Weights of a small mixture-of-experts language model, trained from scratch on English Wikipedia: a shared expert of 128 neurons.
Below are experts of layer 5 (counted from 0) of a mixture-of-experts language model. Rows are named router (the router's row for the expert), up (a neuron's input weights, with its number) and show model dimensions 0-255. Each number is 128 + 32 x the weight over its row's rms, rounded and kept within 0 to 255. Numbers have three digits each.
Before each expert's rows: a language model's description of what the expert responds to. This comes from a sample of Wikipedia text that the model never trained on.

# expert 60
What it handles: Infobox field labels. Infobox and taxobox field labels and coordinate symbols, such as Genus, Coordinates, Died, Spouses, plus degree and minute marks.
router:149118122153102155107167117159101130108090109185120154110151146138155195133174152119096083144137129126115147130147128153162136179178082146157126171132145050152145134080154154136160163111153149141128137125167111099125123129205130138233139157119159128128194157119055048143207075094136149118163085182091112081116128169086130139065083120141099122094107117143128064070112147061116152086067161152110110173087128143116097143076114160121112128090133123094156107187112115101122199157120103095085087113136160112166116142148096125101136132110072105092086097132142176104127085136162172107090179102131203086108110076106207131094133141160138152182112143090148148125101122161091129108162108133157112122096125143151158139141146074169116106169126136131178076141096070079124079129172123
up0:128161134166116108125142146052068128145072099122131097149167116150211123064184109073144081173093105166202120120125154111117124171147113086126135165106116099108128120144170108130120194089162135154132086151100167117073132112159130129171118111153148085153153072147121098149158092135121163083157147103080116153164118183216132191138124136118064082101111151124176120111137148043107133123223125129150150141107176113114089133101119157125041160121127073157156100195170126146072126159118128105095095123115129144142100106157161131121134098080175081099103098174136136113176144153122202108135119107089158048126125137097162138120072077117130178155101103130120105089105083118119087142150092098120138149120161157165189122072096125103161129153151156099152143120135097084114102109074130
up1:133109193125061120124168083155161127127125103131040217184162158135106151140086112061148112118085132086120139144108157183134123119150162149152171085151150098158123160116100113080136109106092195128169120129138184114155166144134119112112127200135119147148142113079115086171119104109103096100107164180112106124126109119114143099139053136119140179125121098171105103100117164101129072147106081221160157149149149110122133106154119126154119111129189149129164128093074135084155146150163112126120112125114144180109210161114112139091147113072110123159140135085148135106198102127205156104091175048137185131077166149099052123081119160101089114072130137104159120112146117127157154127172056184095087186115093078145145108109112102139116136136161128129157150176075131120130136135134197

# expert 40
What it handles: Coordinating conjunctions. "and" and "or" joining list items or clauses, plus adverbs like rather, nor, sometimes, often, and "&" in company names.
router:109165089070115133088164152155144133079122121127158151046123143120181174106178172137129103148130165147091135140117143138175153161189088181141087163121171106184199113152135166090165134185170168087111045178158167115142082064193151113119108164132084140104126151154100106136139067077117170141130041145102116099176092161075158111115122103118142118099112130175104111085086161117069143094106158137100163152124186145120131122094089161096118169070129105169133077088096149102150136160130111108078106106163155158175122130138083141125127165098172162143057077126193082075140133133177157079098126102137154095141107108143116166117181158158124125169099153062060127125094160174134146111127076158137154135128105102141143163116116130149119112147078134135127074141105131090125103105115128
up0:084123117103126150182154121194130104108167089101138126137107123054082055148075099113122104117151151147097112151100122141158163054147139068140111118125133112099160161086121163146189123168110101095134170085083140157132086163120109139114108034121079135124114108191065129095121122128143088121135112106165100141109168085116118178082132116141139108157080091084139108131066209101140098119161150126111165122170135164163097130130064075151096117059154106133155134089142143085081145165124164044118132081136169177135172160097083138157109100157145113093132069112100128160132111135111110120173169102156130186128119121106093096147099069164177189156095157152094136099160080147070129189142112171114082144157131103178122106181148151134120187151112130186083092117147114139108126101154087
up1:079121154174103106178170144138136103185119109073113158073135109029143136123128121106133140206074154129099115138152166157132133119146087080161112142124116113167120136106117195133138133161115199111095112154135080148134043107154168113129130148091071093139114128148121137143139119093165060116127129127115112070153119189110101064095122121092119095112171127112131142094155154126094148139139167131120118153158142141197120121163108159115089136124134112158124131135160137136145127133129143169101084083109193192144119173083120131152146099136113094081093078105121138174158115114158117127158135179139129069122115138107098114119124145155135109117142125146115059116147181164097129116135070154139115178131255102048142156155109135105147173147196160077168067076104169098139150144072134

# expert 33
What it handles: Capitalized name openings. Capitalized first pieces of place and proper names, often after of, in or at, or opening list items: R(ijeka), Ath(ens), Cal(igula).
router:136111140048112152128170090132125134097099098147112123022181170132178121118132090126124109224141121115088101126103156139127155128185075100162077157115185146172134127112106119110161175199179158069108107144179150096170091133169111110146169156104122100105137117137095111186157096085126149160162114167141116121132094133104088120102104079110128093120145039108142097149085154071119154086134154148070108088136186155105111133115065165064142172091170147132150148128092114047142181153142103119118124129115178129181158136100061139137134108082143166124114143121153082111165125109156163136114153090087163118088132088126136166087149165145158127137078168073070115116098162183094133109191152141136132158102181149138114146152107092185058159121089110155133087133115132111152134110135150
up2:092110120117152141157107144210124136130117115084156143155146124138187187125151172153048084138114122141061166157146173085115186096143113076115200122105139126164126130096102173151138122163086169109176143106170187146165151117119108055160115079133120157114161167102119147199140131089186110164115144105122138147095137151109109115160116154112066095120116142138153090115069160117108154100198117134070108157161174165145122134130130132102138147104141132149135149154122048115101047111157103126081085151143117123122153128110121129100131138154134071128148127126097192112119100065142115138148079066122108106133184103149153153148054108127150154164085138140153100094151179160066119122133111181078169127154168200157205150114158096087104131108116171104157139096125160182190088180140171
up3:136113117145113132140146124200111179076135135146115125140160082148150092056144089145148088180136144081112160166151191171145169126140103121158117045117117104134138209077137105104109049100103134071179128116163087141118125103129119127106124092098097112125178074110092146122158180165116149084172154140168135093166144142088141156150148106198152129130089086136123110080074121101104100113143137111120110166133148121214104163160152107100105120089153086157173112117145097117112135132168128068118095152144138055186103141127103143177102148127071126139118143127119170132108116138152072070108112068115130032099122072114095098094125125109168091170114156099102143145115126154203165093161155172119155185112111062161122146165117087129106111098102153171073123176097151131084182087152137

# expert 56
What it handles: Institution name heads. Head nouns of institution names and section headings, such as School, Award, Party, Council, Building, Hall, State.
router:145141103132099146088129096176066174094103182167104115059129162159126146127159142115104079162141156138142106127105122122162110121170112125098128134156150119146136118116164119094129132141175131129066089136130132117117137078155187154156164122155075104137120134145089121175136048097087131116191126204085139123182152140161121113103158104115084132115139061128132092071128163029140104088179120149077144116100129175077122181061103166094106181119112144097126109156113124102105131192148106117078110132099162149175137127090100103111112133141142105073055129144179088084190136085181130118111145150081170128170169140139150137053139120185164197130055165090115140103109117121113140121173055137125116112102159172155158148151123114148107150188096155185124107117141074107157076108135174
up0:098149202118127138143106099168125146145162161115111159119088141184158150178111138137128108122147131196111142119088129159114126068122139138127134106127203223192145129060131142057130105054140126142241123133072119173095136165099055114097141118127157113090212108131149116135074126119122109133158116127152181140136059152125158120175079132130113144196149115165108125151182159102157076155122135133135080123107131152120116147119115222125087047095125162084109052155118122108149103086114144063119071103124138099096101119183111112087142162093083142117161089153106108095111150121134161090072119187093097109119122132156091110160140146154170139143089113120117155142060058136163137087149131113141093122174130133171169134156163132091089141134128101121109135119138118145154120138143082
up1:084132137116174138098129140142107202154083127088104202124061172082125102114164181181153135111161126107154113156139160158113085111126102123174171132074101135104136149109077165112121100090137162126166161128119078145123175106116179110129097132111145123138172126074137119122146086168117131129171123131195092110162133145133123124114102135118110120147183148149206132087156165107069123106112103151126164113206145166090158139110136124132083193084085082119133119092196155142084129147123085145074126221167224118138125130119085203188098096166135101183000121110093107155161126139084161149086160136162118117128143144155102127125128149121136100083139082088058115121127089142131132101142182143132100165149125133155180134153152123121197143116080098105163139133111130133140114164121125

# expert 35
What it handles: Latin and foreign endings. Final pieces of Latin species names and foreign proper names, e.g. -ensis, -ii, -atus, -ić, and ia in Tasmania.
router:171153093078178119094152151104067099153105145123097135094105120143156186097138133105113120136148109108096093127090159185174106133151096107138144145138171097172105078111140154099182169129141168089088129149130114107096138063206174120154179138098065093087165168199093143137204101123168153124113075165087117126132114163134138113067103093154116091122120086164100115095129151099120100126097156077064122115109126164102138151094086192051097170100139111155141139120147124090119197175168075147099143152107162175173143060104101169121168115110134143156091078153180090087106096114152151107134134107117126121136084092091151188094171135115115174164142118083114099095146138213153104108139138105177131129136137141121129199159139099212135099147103147153125122150138061114117112085146150
up0:121145124138147183091146123100097083121117147102118145114118112195127166126120121131132127146095105111138098126139141086160064105141142164179118096126145072132130135138179157114151116137142151171133135141135101112131152080134181148120158165138083143075175127132097144114119127112088155139121103168045120115186180107115167131058065127084196085078125125167128101110148059124157169117080083087103080123144132140125168119078055176112138126122178070091165152193125174033095162098122094060075183139113104134195100098171140117101084111143148141184121143135218115088142088069138122135139102087135100158141110113137178175114128128143094074097106132091102132143088079134090148111148107128098079112096143154211147147102061124148133151162154144137122135100133121165079081097150155
up1:216144128117117130114127166084127081107088119121191098110148169104215127134184136156145142123140135126116166120183114098141116111130194087108116173114146124142121115152099182115114114213109132097140074125169101057113137106213138142110055138125180083177192117161081082129089116111142096157158141097162133195154113104060131132108155152075101146136110093123127156147120172121155169177167165164158196135146111123159139127100089128171165112105105116105162092119156070161123053128186101103132081112192167175174099187115078115145150150130129101116115142160131118156122121128109167085139100151130174152136140136165099100106154109153071137059118142115108116120105099162164133174149070169180149091165092151119103161112110157062128158127113138117118145120156075157111108088181147

# expert 21
What it handles: General common nouns. Common nouns for topics, fields and roles, often after of, his or other and before plural -s: art, law, design, road, review.
router:167137114108102141094144150151128130087131162152094141075156108144117126143126138148119056185145113138093106168094166134181163144193114164152142141128185101171159120167113144087172152139148147148105056137120158131128132121157171093177126104136096111162142076156090079175159144114159170099145102178107131095148125150145149072091136142105180145104136096181108044048125196096123124100129118141079172113091112217163139132065114175087110183115113076126163114144144144125102125126144064130153096170172195088149139123085093089108133191131118145122062095175152092097146146048159152119124151130087133132139146074105204145097136104159103133157115184089125107139093155126139156087192046171169135157098130128087145171166139144159128114130112146178145166130094135119127125127165108
up7:154114114112073135145111056077141098160127124129172201139138106082180152169088138117124204143122115118120098143225161096140162164125084116178096128107104117133135114110177115108095077141144145177114130107124152110146087115094167182134157142122151054090137145099154138096181140163124136118127094146153112097189119153170124124103135165128140062108080132121137113085122127184184114140142128093138123106180106117127190154124092139088139141120141097121085085129143170132136138147114123149128162161107159125157157114058100114168079153096157164143117116161134135006118107129145168133143138117179108165152157132120129129063139142145139109204165138098179112077101133144132149158119082124162111232114181121147131229063193071136161133166161153132184134111103142087138131126136090
up8:102139089139090163132138119180111120149130168159161130097126174160072143147087115128138038126099163136174125128112115173179120145136119114113080115136163094137158133136111136098184079175121131155125130114027125151122127151133167199084171049086070068115209113096162154112121169143117116146141150217120108078132166080133117097178083098120148053159154150122142108089095192113124132145180108120130123133142089118048179137084084159125111115131115118106192134156114103154089111176130167162072120125120142138083161129089087117135093120111135170117152141124171100157122139116131128140107143095087101122204136138123200096133100165118124075100165056165161109146106089123123132150116156130103157102055136145156128154160086111139132103164127148136140121153094121101164082148050189

# expert 15
What it handles: Latinate mid-word stems. Middle stems of Latinate words after prefixes like con-, in-, sub-, just before -tion or -ted: produc(tion), elec(tion), construc(tion), rem(emb)er.
router:091094075086103106089175099107128128131178176212100141083064147173125172108181108119076106155127123142146102173107171139180159112198129166112108128127139125162155138117129137098172193123122170109069130172137160099084122097107166071152189120113127099163144118163089126127171140070102161141194058187122148097092164161157102103120141139124172117138129162097111082123138176063101087146089118136100081124086134108147110170105151168074132158090134111124140114137127137099139179150142105116087138183118110119178143097073131146107139118111165092069110100180158088132116141086146153082079140094121138114118103126131184144075139142140114156130093165109082095169155111160071103130199072199114086134083161133162173145166096118147148135197123178130146124140108082141089070113137123
up2:100132102117113135133142119123132136180170103171138129136136091131125124077155131121143010117162160135079162083172170128099129195114139115157080165103104171132158166134114126106160133109142200117101129130108166133156140150131157063138123141183153115124101124096121071162088141146170167175155165150118115141153175092138120095055146160194168180151152104117096121188090092096187080090128123104110136121103112121137111085154128203125133157118119158118147114121059111130209105135114122090098168115131105151190109081132131122090219108117161116115140052117121095104096155128126103116092139127112073162117159122102165075188069056127126142051102057090122145170130103148145149157165160118157100130102123136177179141151149163138107096110188133134162147071117112152099088106075118
up3:117098087206127159159171119140127149137111151063118148134129169162138087141114055110156069154101113126180095131066134185133181167087164137104115133107094117152155117144092095136131176103125171102134163111159160094104132083133114102078192170204085158133198096170080114159108103124074128083123116170084130089148191189141123125109162103073166084149103079169091099117168135122156096091115135166126102090129136097113131115130113084192133147117150133142118178124126060130170080145093124034148091109174110118104144200163147079167182154074198136135134114137117140146143140124101079108139164107131150116172144145120128158158092122129145168120145117081158164117141111127119086170161138126128174065145146132170122099114130104144023106117150123141103163105133113104146063158122154

# expert 16
What it handles: Sentence and paragraph breaks. Paragraph breaks and sentence-ending periods or quotes, especially before a new section heading like ==Reception== or ==See also==.
router:141134107113151171142149110108125117105129110172126151077136162162137163113138135119079128161127136155080130154131138161176113167152089138100121150124221137173162089093152139098145164156153178131086121203135171093163117065171185106131146172166077095126143090136089140198128141062102126097135135149113082096174120178147121073131130101114114107133131009144085071076136158087128119079113143092083160123128132149104091149074097169118096179096129118110139065123115135085118143111154139102153115105202195161155111095113111087132158156130115157119107124155126110135107176121211147127152195161103169055111093095164152155076151143131115113132050140122133095126130128190091082079161109150171151169127165095140122145117121088168054129191092144149138126129146106112126117084106135
up0:086121145150174128079176188105132163084124086082150057113124127145129182148154060093092090147124142140133114131131122113123110169106099195143130153105169147140133080141110184132110118162147072144164131129128116134115198047144172137132123161117112077129081155129197100178126106183100102192108165134096094145160154115126227103156120125151143074098126177157070106141126142135101109105125144098118221117154100121062121104069099100169197058163128096156100160124094107147146120083157114070138140132143090140114115134147129083080130115173111136165139073146163136179171128115097184123140069157129114196115134130136145089106138090114123116155114103133094131137109175129154132125097101164198124121138147133100125214111088151114136124179184182115080119055147141149117112110138128
up1:102124093104138071105089142093185169081098139114182150098067159075137093116118155191135108122099111156079165170126166092116148130181098135124113172145122036154101107198127145100179123081167191208106158150170120135169149065111153091135108120124089110158163142179107162201139124188144174121122147147132106122116097105094150189083147164169180168167139138180113131134101098134085139142104137179163150102113076207146111134090105171139081155122089168086070135133157034123079124122137108075075120138120114168130124097116092056173166168136143129127103134134090133096094103135073141138146108139139108125114140131151168074122130117144150137093130097171146117108098091118070104160142122134119127191158125158115105118188120162135144061135101112133181134115114125097144128098165134

# expert 6
What it handles: List line breaks. Line breaks and indentation ending a list item, heading or table row, just before the next dash-item or table row.
router:117133123084118150089150147140130154118162115166102171081159118141123154113159124116099106184140129106071123172114122170159092126136104130128129158109168091152144060105113148082159176137172196099086105114128160105149094105175164112180177143129101101095151082160104071119161125086153136100144113160105125095149147186073110092113123122140147093084106089131136025086143179065120120079120135085125135141143154112125093104078134175104146136136100131142155137169090164108138167163102134084057106171146167160132109131092102150077124135106106107121079132133192089065125105073169204100073155127071142097112043132109196155135137134130103122151117154054093084142106120183112114100169084166146132139055153135161161178128115100141095109152139175153124110130091103089081158069095172
up0:044145070120104098091150086146137132119118158146063105118134153167169117169157169157154131159064140097132086176128121084165091143139100128143121132141183107090130123132183141124126054153148082104153110124078097125110093123085127121113125121137076096149141132114144147146081109061095131193129126184126113116162086121161061191118157092119165166121084111134156083122159140114089168160127122120122138103127153128088147121127152189108120140115156107122114120114046130056156144118123111135123169105167102162152161113116114156115155127115177092173123147109152102179118175116106057136107229118073077167085113128154089124146122115104162097107069152104173120050134120123154145154120124172129122092094100147161124078145073150150155167163161171103075103065189189167150127211104093
up1:158149110095128150095139121193137112102168147066135206142139187085150110082029101093166133166116129153128129092164127140129140155131117141132072187099134210119138150158186105101131123160115173103132104123159123147154127166146100117078130140087095090143059134119099151124131156141096148069128146154160144070131147129122141135095127134106163080154105098168111165146160160155175171109148134193144061111176133118190120111168008104134136128109126112114181072077121145109171127132124148095171094120178206183097118185117096126226158137104136128128169091116142147109165103132124095125167166145167112114132131133101137125084125109165110062134123152134119084098105122151098149099119133132175146189153121088131148142121083126127074170158139116204142110087076174125155164103109138

# expert 30
What it handles: Verb endings in narrative. Endings and whole forms of action verbs, often after to, in plot summaries and descriptions, such as gives, find, fe-els, shar-es.
router:188104085117136146114150073142110126113109136155130154063125142152135152139123126129107121181131134102103051106118127158204148165128110178170125169141154130126143127124166130105143146142141181123089103179140164111140155078175167119137163193188056084116134157155093132155209135108157168124117105210087130086200154151140118088090109124144092086125149085131154083089126153135139067124097148156073122107159117190087111144138109211082092167132138138127195116105073154128154146152193089118143110160134178125133136093102100134117155112138126167141109088197149105041098134094170174053131166089124147154106096086070167123070141117133102148143118171085122129117104113168166090103173096138146109172144130086137147196153094069128087145152155146141108065110124139121130128111128124
up0:091143162153170135077143135039168138118126116105086057117058191122113124118106168143071172124173155132134171208154219128140150109145138118140106143091171141135128096122054156103127126147151128180147108113093183117077165109133198108079066144144195121167111106124158175140135129143143182149144108156094125158118101133093139149162135132140170106144104136121132121148116115135195111108090152138151111097112074122093142105144122184147123092150094086088155179091111133155114102110107092164121127129149184152144157134113142146109063082084136174160119050087204114112097091089120087088203158156096162168118157162141150141159139160109082090115160189156116100126136165150149090133130073161139149128113100122105131153153082127142051090153094155099111154103108148050106173129114117
up1:135110109162140134141096150143189146096097075106141116157110088098145100092162123085107138121091138137082098157125117118173132131125137127150142187134145174158124078161199157143134139179150139122156171124139091071186126116188123132117146173153122075152166122164134113111125107119109136080148104143062121133129167167137186079088155074157154130173167079155092115126139181115135106099100123163123049111108160180149141136146124192153086137131158141179110064102191113179160133149152152148158081179058155191100109079199098084074176186123144148142176151090130106123156148140138194083145123091115078131068097109088146095143136171167149093214127145135106096155170134110113133081144109126122195125115102100157133126126100054138111091177150125154196105134094144139127134184122137

# expert 41
What it handles: Non-European name starts. Opening pieces of South Asian, Persian, Arabic and East Asian names, often in cast lists or place names, e.g. Bh, Kal, Ch, Ali.
router:152072100040193148144150139134116130117127094106135153081124162129151139092138103113150106110121106145107120103068158106136123123183089151106096141119219140207171114129154141151155195161141158115130083197132152111157111103163124109133151147135120094092124153154085070200165089132142127043144109130135151078147110125110155097076092060075109095107172080150098073124109158083102128099149152136100127128145154138079089158111078154068113121079137097149138132121114121075132137181118090156143120111150175172086153122120091137139143151106101168135084126149174120120147081072145155108129173145127162152125118102104140128085171127165123147156088129073132128118114146199164132095191123095200134124120156135172133116170120048239126121156122191146097120188136086107150115098101135
up7:189085167128087157176107163133088072088061122114143104130139123163144103155171101119142085114126106111176121136114121099119113130161093104129101050121063170098176139142062082129129181152147108128123121151121177124200103108100146118117229133225136182147133131115094141149142044146119099157176139125073081140063176089095141063114166126183120165107158140155143162109110117088119096134139118052137134088109150117076088136162135113099137147167185143077172135157140134115096127133088071121168099157156114140161111164171148145136152119090143166150135111158124111087152099060135128131102150098122159172142135133160128120138168101142167114086143099141150153151092094080167132155158135144122142086182058154109112127124088084217122171106107216136141148139133098112112129139149122
up8:134131114138185105141078138176122141077103146160138105133039079190107126093193112128115093115159100177118132093123159077100111186126132067123175123161166069169092133090155144123166181138111158116157165123191078123135202092131159123121074182174133079112124118152087208094113156082109091037108110129165146089126114160076141063131128139150152141123124115128082107149072129126109079113113171111150111097125125152143125148136134124079119169128122132197141089092177120121135154105109083086147089163094138154124158032156100133105167136101118096123083105150100132134194134085124115126111074088112175099122211120125122086118095104111145135149106168103118145196096074132131165075166145123117059098155152102158124160148140118113133128143069132122085160145125097141140086105145108

# expert 52
What it handles: Opening parentheses. Opening brackets after names, roles or measurements, as in "sq mi (12.12 km", "(age 41)", "(assistant)", plus N in coordinates.
router:102127100114100108085156115106069117070135094177146160085133153101130168105124174113109088152138132141086073151098144131169149163193085166119133180145174172137151105121128104084157160135192167113074110201162124142116156108169208096147128136130094114110131140142103071127148120125119171112133103140115088084119088161095154104096116094186107123096107095143103059162095162082113072086105165087078125125079145175084081128056066148110104169096135143172112113126109127070108190197145117159126138167132140133173146156088112100130101138134150156142069083152135089125134151121135128132128148092081129135156107139064134128118154145146078205145131135054103093166088163146102102112136132099128159116124124136182130191165152082187101156190133166206151148140080115140155095154108153
up2:121082166168149115129121119187091156099152135133118092109116088132094082089079099122162094137152139133139129198078180045112115122168188107093154114128132160105133125142108101154125221124153103155170097139110075150131124073140116101091133089127187148130136135150101137119086115079106134170154090094141117122157139126097104124136134147137157057154120126096164118127019205098094001104136109103082133109156117158105096136103112129161139117079219108117200126104101171143125091111146107059138123152141150108149157153161113078131150093130155202083123096094089110118105183102104104104090118115136100132105173134142116093120172114136126104130107175109080133164149129140109140148148140169125174162091155119093109066109107085163066095114121100133091131087109180137123051129149134
up3:132168125109127149134134166115122113139127125145088109173166165168164140124132138149041146108083149111179126152187176121159069134101130122089202182109098149159099137135120098148129130172128162134082125124038156093152131117156136152106129115133112094153104114125111171116140151120074152070129114227108120140129116081233134146205188131115145138111123096161133146123165109127137090148123120106082148189138180093101111132142140162085099120141184174110126139136176189122122139158182125142082181112093174159088117121169109176159117081158116124146117124163181069087105150135113097135166120152147168138138112111127139136084126176116140091141131126085146046117188153148123143119106112166170135143109154141154129109059124183150126107238103164063092152117130137108117174047097131

# expert 22
What it handles: Determiners and pronouns after prepositions. "the", "it", "that", "not" and verb stems after prepositions or verbs in narrative prose, such as "after the", "loved it".
router:131131087152113171066189080112132135118120140149086151105152151091144173140079184107087128173110122122113115150136144137189118123239139125145100154117149120120149141138168132113185199148169126131078131217171117128124128112145133084121148162154066093127110112159094089176193096147131178118197097170155108148124112129140124083141100160102130085116171080175123068089119163130130161146108124158054124129147137157154074133094113168130102187117128111188133114104101121093150136137168042119096108169164174101127118111116110114105138120127124149168059101146135090115147071091157171092103145083132134111154110088093177126069161139184097131152128147098070078157125130170137073077150093134144124176112117141138153212128081108186089158154154172162130088126114138102112120126083098
up0:093204092062135135071125139095141110106154155129120167127115120120141151144143146073100121148111124144116085138195188141142116124171125185197160115141099113152114068123117211124141127150141163120163088197122149136134183114160225176096088187109111116116211111145118144161154092153126124061126091145175119156116125154106118106136126111140154099152140124117089055049107127062089121148115185200131122130129174161164095145132147178116121166115166099147130127086157178152174129156154148156127080173101161150107100104152133140180170164137147189145072103163135107090170163122116148109159155088112087103190123107131087111083146174149103157119164132130118145140113159152157110148199086153112162155143202131140170116100123087134075132197164144139129102134096172136145102156114120
up1:171150131110134124084123162175129134141108152167101129108130105130155151140088090161096147210113147144100109111136124132138132147233159168107123089090188081149098116126124168120143074140134112082124150149134147099104125114189112049133111150113093153118131130168107129173211114148134204096152122167200154163116134107111155101146102104096108072021065037137136108133120115074141113124141186059097091118126105138143098182131161126078091156131089137131082088114118182147156172097173115096159126150173128097144057120117147112098146105079159129139143085120145126132133171122124169123162111130095176107139095091157187096127116123177124101122126110093170089138074122158158118093200103110142102137104155129120056181127158144094105136057104122083123133085072151117144124118146163

# expert 61
What it handles: Abbreviations and initials. Capital-letter abbreviations, country codes and letters after capitals, like US, FIFA, NIR, SUI, and periods in U.S.
router:110117128062114139061226131167119143103093113139080178122142150138112124145149129132069123207127138134097103140073166173185098122184147162127128176136132092160120110141128139079127152165135142123097135183168126097173121110170190130179148144105097110123137146144079111175139118090106149107167101141139123083164109147081152060078067069121109114126179126119153085077120170074109097088141177120049096121096145163135117138119158177057077114083120182148119070145154144116126164180147120140140103139098125125119163080184084140102141186131090142135098103155165048117140133087163146077074137072072128134146118142123153145093144096131150184156094132076107073101111171148130079093164133073138114110133104142128135169139099108101106107178123094145103116117132095085142094084177127
up1:124167172130156122126181121076177157103075106125141156151186124104125168105135132120140128207108126191146156130132161170117120167109079094160111132136151091157131101097142105179147161077144142145150122151255068088134139098132136062126119177198183166081119129075104151132180108096167100168131149121172117157120107152177164144132111171138149190186150157140095084171092097124138112118061189077125099116138129089151137157126116183090116105115160122146103115091102132102130153102093147159128157133170159100180214063088145103138171147075161101134090118188117118102143162088148209140154177145128136077108159117119071122078143169122139157126119098152150101131148137166133125112113137172144099176153123110099114126149153090128161145081096099073149068124142102124146118167118169
up2:147161130096152078114174044121098066144080110109104164186110145126112091176072118108094154089114175113164160143101170144132106158160093122154091156140120113138129070194177136097103121125111111108164124150082103118112106160140141159170078159071099167149150121133137052140134169160078206122190152120122100107160103145171112116147093133140111154153176099130201169148137196105072131100190134102153152157137096190133156115098110161082126116066090147166124093128127168119119161102135142077147072172106155120174101106118114177151135151152205140112104158163152141120102087079101077122162040154190086108146087162115104138163110200122115118106116116075116078164093160127077137134177168113140117137129176154163112122136163124166112167172131117089125126119135118122150161118169151

# expert 12
What it handles: Table labels, word endings, bytes. Three groups: raw byte pieces of accented or Japanese characters; table labels like Preceded, Candidate, GK, DF, Bronze; noun endings such as sleev-e, gest-ure.
router:126112111118142128137178156136141098119138130139158125111109099160152185114132068123063129180156143099135103165115123169191123167126095156154133143080144153180165103140096123097188145170204145097115006189150111122141134061133156124134134172164096096147113141193090089158145114115064139136155110142092113097177119142153133127097115106143143081167141095124119119129160165081118091110130148168036133138094149111087106159040117177111103170113133114121144076126061134096171129164146101128110112143148122155170164132147129100109167126088125152118075104155159086123134122071144150090132163154094188093116152094120140107093191070141111218139119177069114134108123180151111123116202118110143107133108127122134121205109145099122122161171115143208101114169163090081122090106151115
up0:138131143138168104166095110181112111120100114209113135130135088073113143198115191154068179130124130152093073134163122099074073104159115146155181124145144161084114134062120134143114151145153135186148104138158114185122100113073079101124079194109117083145131041110120104145179076101115155161119122116076149105142133135129139148076182130108136083135162116109133105149170139100160132091138116155135116126171150144153130111103100120131150109119147066123169085109090118102108143090111115055114077128086145155200136077151122080081152119126128108140081158126071116148141095150148189127109094147161138110131141123151098090132139080132088094107152170111101123118094038118103116064182103154131122161070145032125148154053091100128054121099155089098128087145139156178139159090140098
up1:081129173094091069104191124102092150145162104174090114112108128136119166198079137130093138175121139110125117149190125167231106137124117121130134057113125099149157151131116147099136136144131147153118192182144173149162068088165128147116117206095100132158150149112181120133189129123151172101127103108113113178157173166106099103139103166129146078095141136097137138112113075115133096100107059121113106133126117152130092118122146184081118117154110102095113189142099074176142143120116132154084184113107113103131152147107168147112189081073203193210098141167115135150169128154105146132110122124117095148092055111150095166111137160129086125213148155079103050159168153123171135111124123133089107130090138134081097102083096172134166147097129195112139094099164123090134140169126099

# expert 42
What it handles: Coordinating and nationality. Coordinating words and, &, then, but joining names or clauses, plus nationality adjectives in short biographies, such as American, Canadian.
router:140148094114163157148128162119081120103106105172171153097116130168160191145174154138158089125182126149124110113152175120173126145217090162126150110126149128157199098131157150109149155130160184109089096182145097102144101154187175154175105151159110100095167130148102131129141099107092142103187086173131124148128134138114114096099135120084083090117153107130138104104136167099095083098107155123058123101138181176079146141081111150112139166089153151113134093135106137113130151197143069146087112152145187144196133127129091093129077122105105136077053079168183103100169092042183161105103125088118156087108133129165123152106136149167112168120073153048094119080092120155148118167160092151097089115125128119142217188162118089150128144164109155124170100140135069099097108107158167
up0:176122145156137114160159131116151121074143103107142129117149117080099160145142179083131068127083105138124135100153188073175147085145122130140121134181186116193103110151102144109144133140131170136141162179133185193168171109111183094178094088153096157133144163157110084149097084128147109139154091179085131108116166099088053163114095111093224078188164134117136130132122133126102075148131138139138112137132129125129113112189136145158175114142154103120153163131045158129119169141093083090138120074131122131175103064142140147110099091080102153117129144170196164102153144122191134107091138092139150143140184133136120188157152144090108125137104162019100100127091149122120113123122061168130110106131157129106143112144077088173121110166128218179155176180171175095132120112160147
up1:168131141145155195127188111171217118121164117127146154092112137102110155166074079144127135122115127108095105127120075170141150081160139106215138116130174132109161120118144101153193120111068134090158178098133169085102146115106134089124115160175094147128143128176066110107130144102137084116106059193128115161065152083084113081094092151119107085143095123129080126145106165111159098160088124157117110094144111213179113113091070121141131168115129095124187178140135088100113137134139146138103166109176137152137125113053131105146114057097099187216113135150087116089071113154089121103123168089165132144103160131124136147086052099120128151119138108120144122074159163176118097153138132106146127117163150124119091075152177196147137110131083106182103159186153080166103147099112101

# expert 17
What it handles: Noun phrase ends. Final nouns or word endings closing a noun phrase before a comma or period, often countries and time words, e.g. States, England, season, century.
router:196120134111085138101166112127091155119139119141090138075159123117119190166154142121093119162124136126110160114110120145167057141198106125115172137111141082183180074082119180068133128175124125133077076155113120127107089115153213087140149133155120094141157090162105130128124100082135137071186101208124130098178141132106113127111175143116118110142146101094109091115123161072090165113140140131093163134105122177123091195068140116088087184102138143152122079138145116102087163155186081153087128141143189168143133144100110090077121145111085157094084095138180038053132124054188131104111158129123167109139147145051169093140132129160140169123110170068125115124145156157146114113226083102118103155165129132117169160137138110155087097143099143140139088159095111105106119124138121
up2:110120129150149120131158074140121133201096140067129084166115134119122171149172124126095147102134123103140148116042132146176116098103115157120092119094189082132155157161118148159129149116129115130129182152120153170174139137113104132125083123136115135104113109195187079113117135111144102127159120052107084128156130161116053141114070118070091130104133151143145167177094139128116121084120110161153163115148160142127120123083108125148087071140089063174105187200093068108118066180157150121089111106185195110122108132151117094158140109082125118121143134110126164094153110116106193097148116104123132040135163155080169155145121168154083142171151124165108145170123118126087096134124125126120192120092187099121168104086148137073052128166157073153220059096065111134167097159129145
up3:107131118129126143174143121142151133092086142141092151121111164161150049103153113123193122157115149101138088066106113119155105086131102153150100068129189135136155096182174112081161130152094104111150067135126117145124197170145110159105172115119114136107169120168117140107123119097148128178113175123141184158135112087094128152105132159036115077155131140180092146098111172120165151095117119170127182088111158159155091155131147127062109083153074115153141115177105108115165075081193149105044130139145141119125109073139106109160197165127125101088135099068100111111143151116192071098123179115118131127109123106136094113122127148193063140118071137131071173119116168133109200067089185172153148152079127084110140132129129136170136139109088119102132132093178227156121116150176108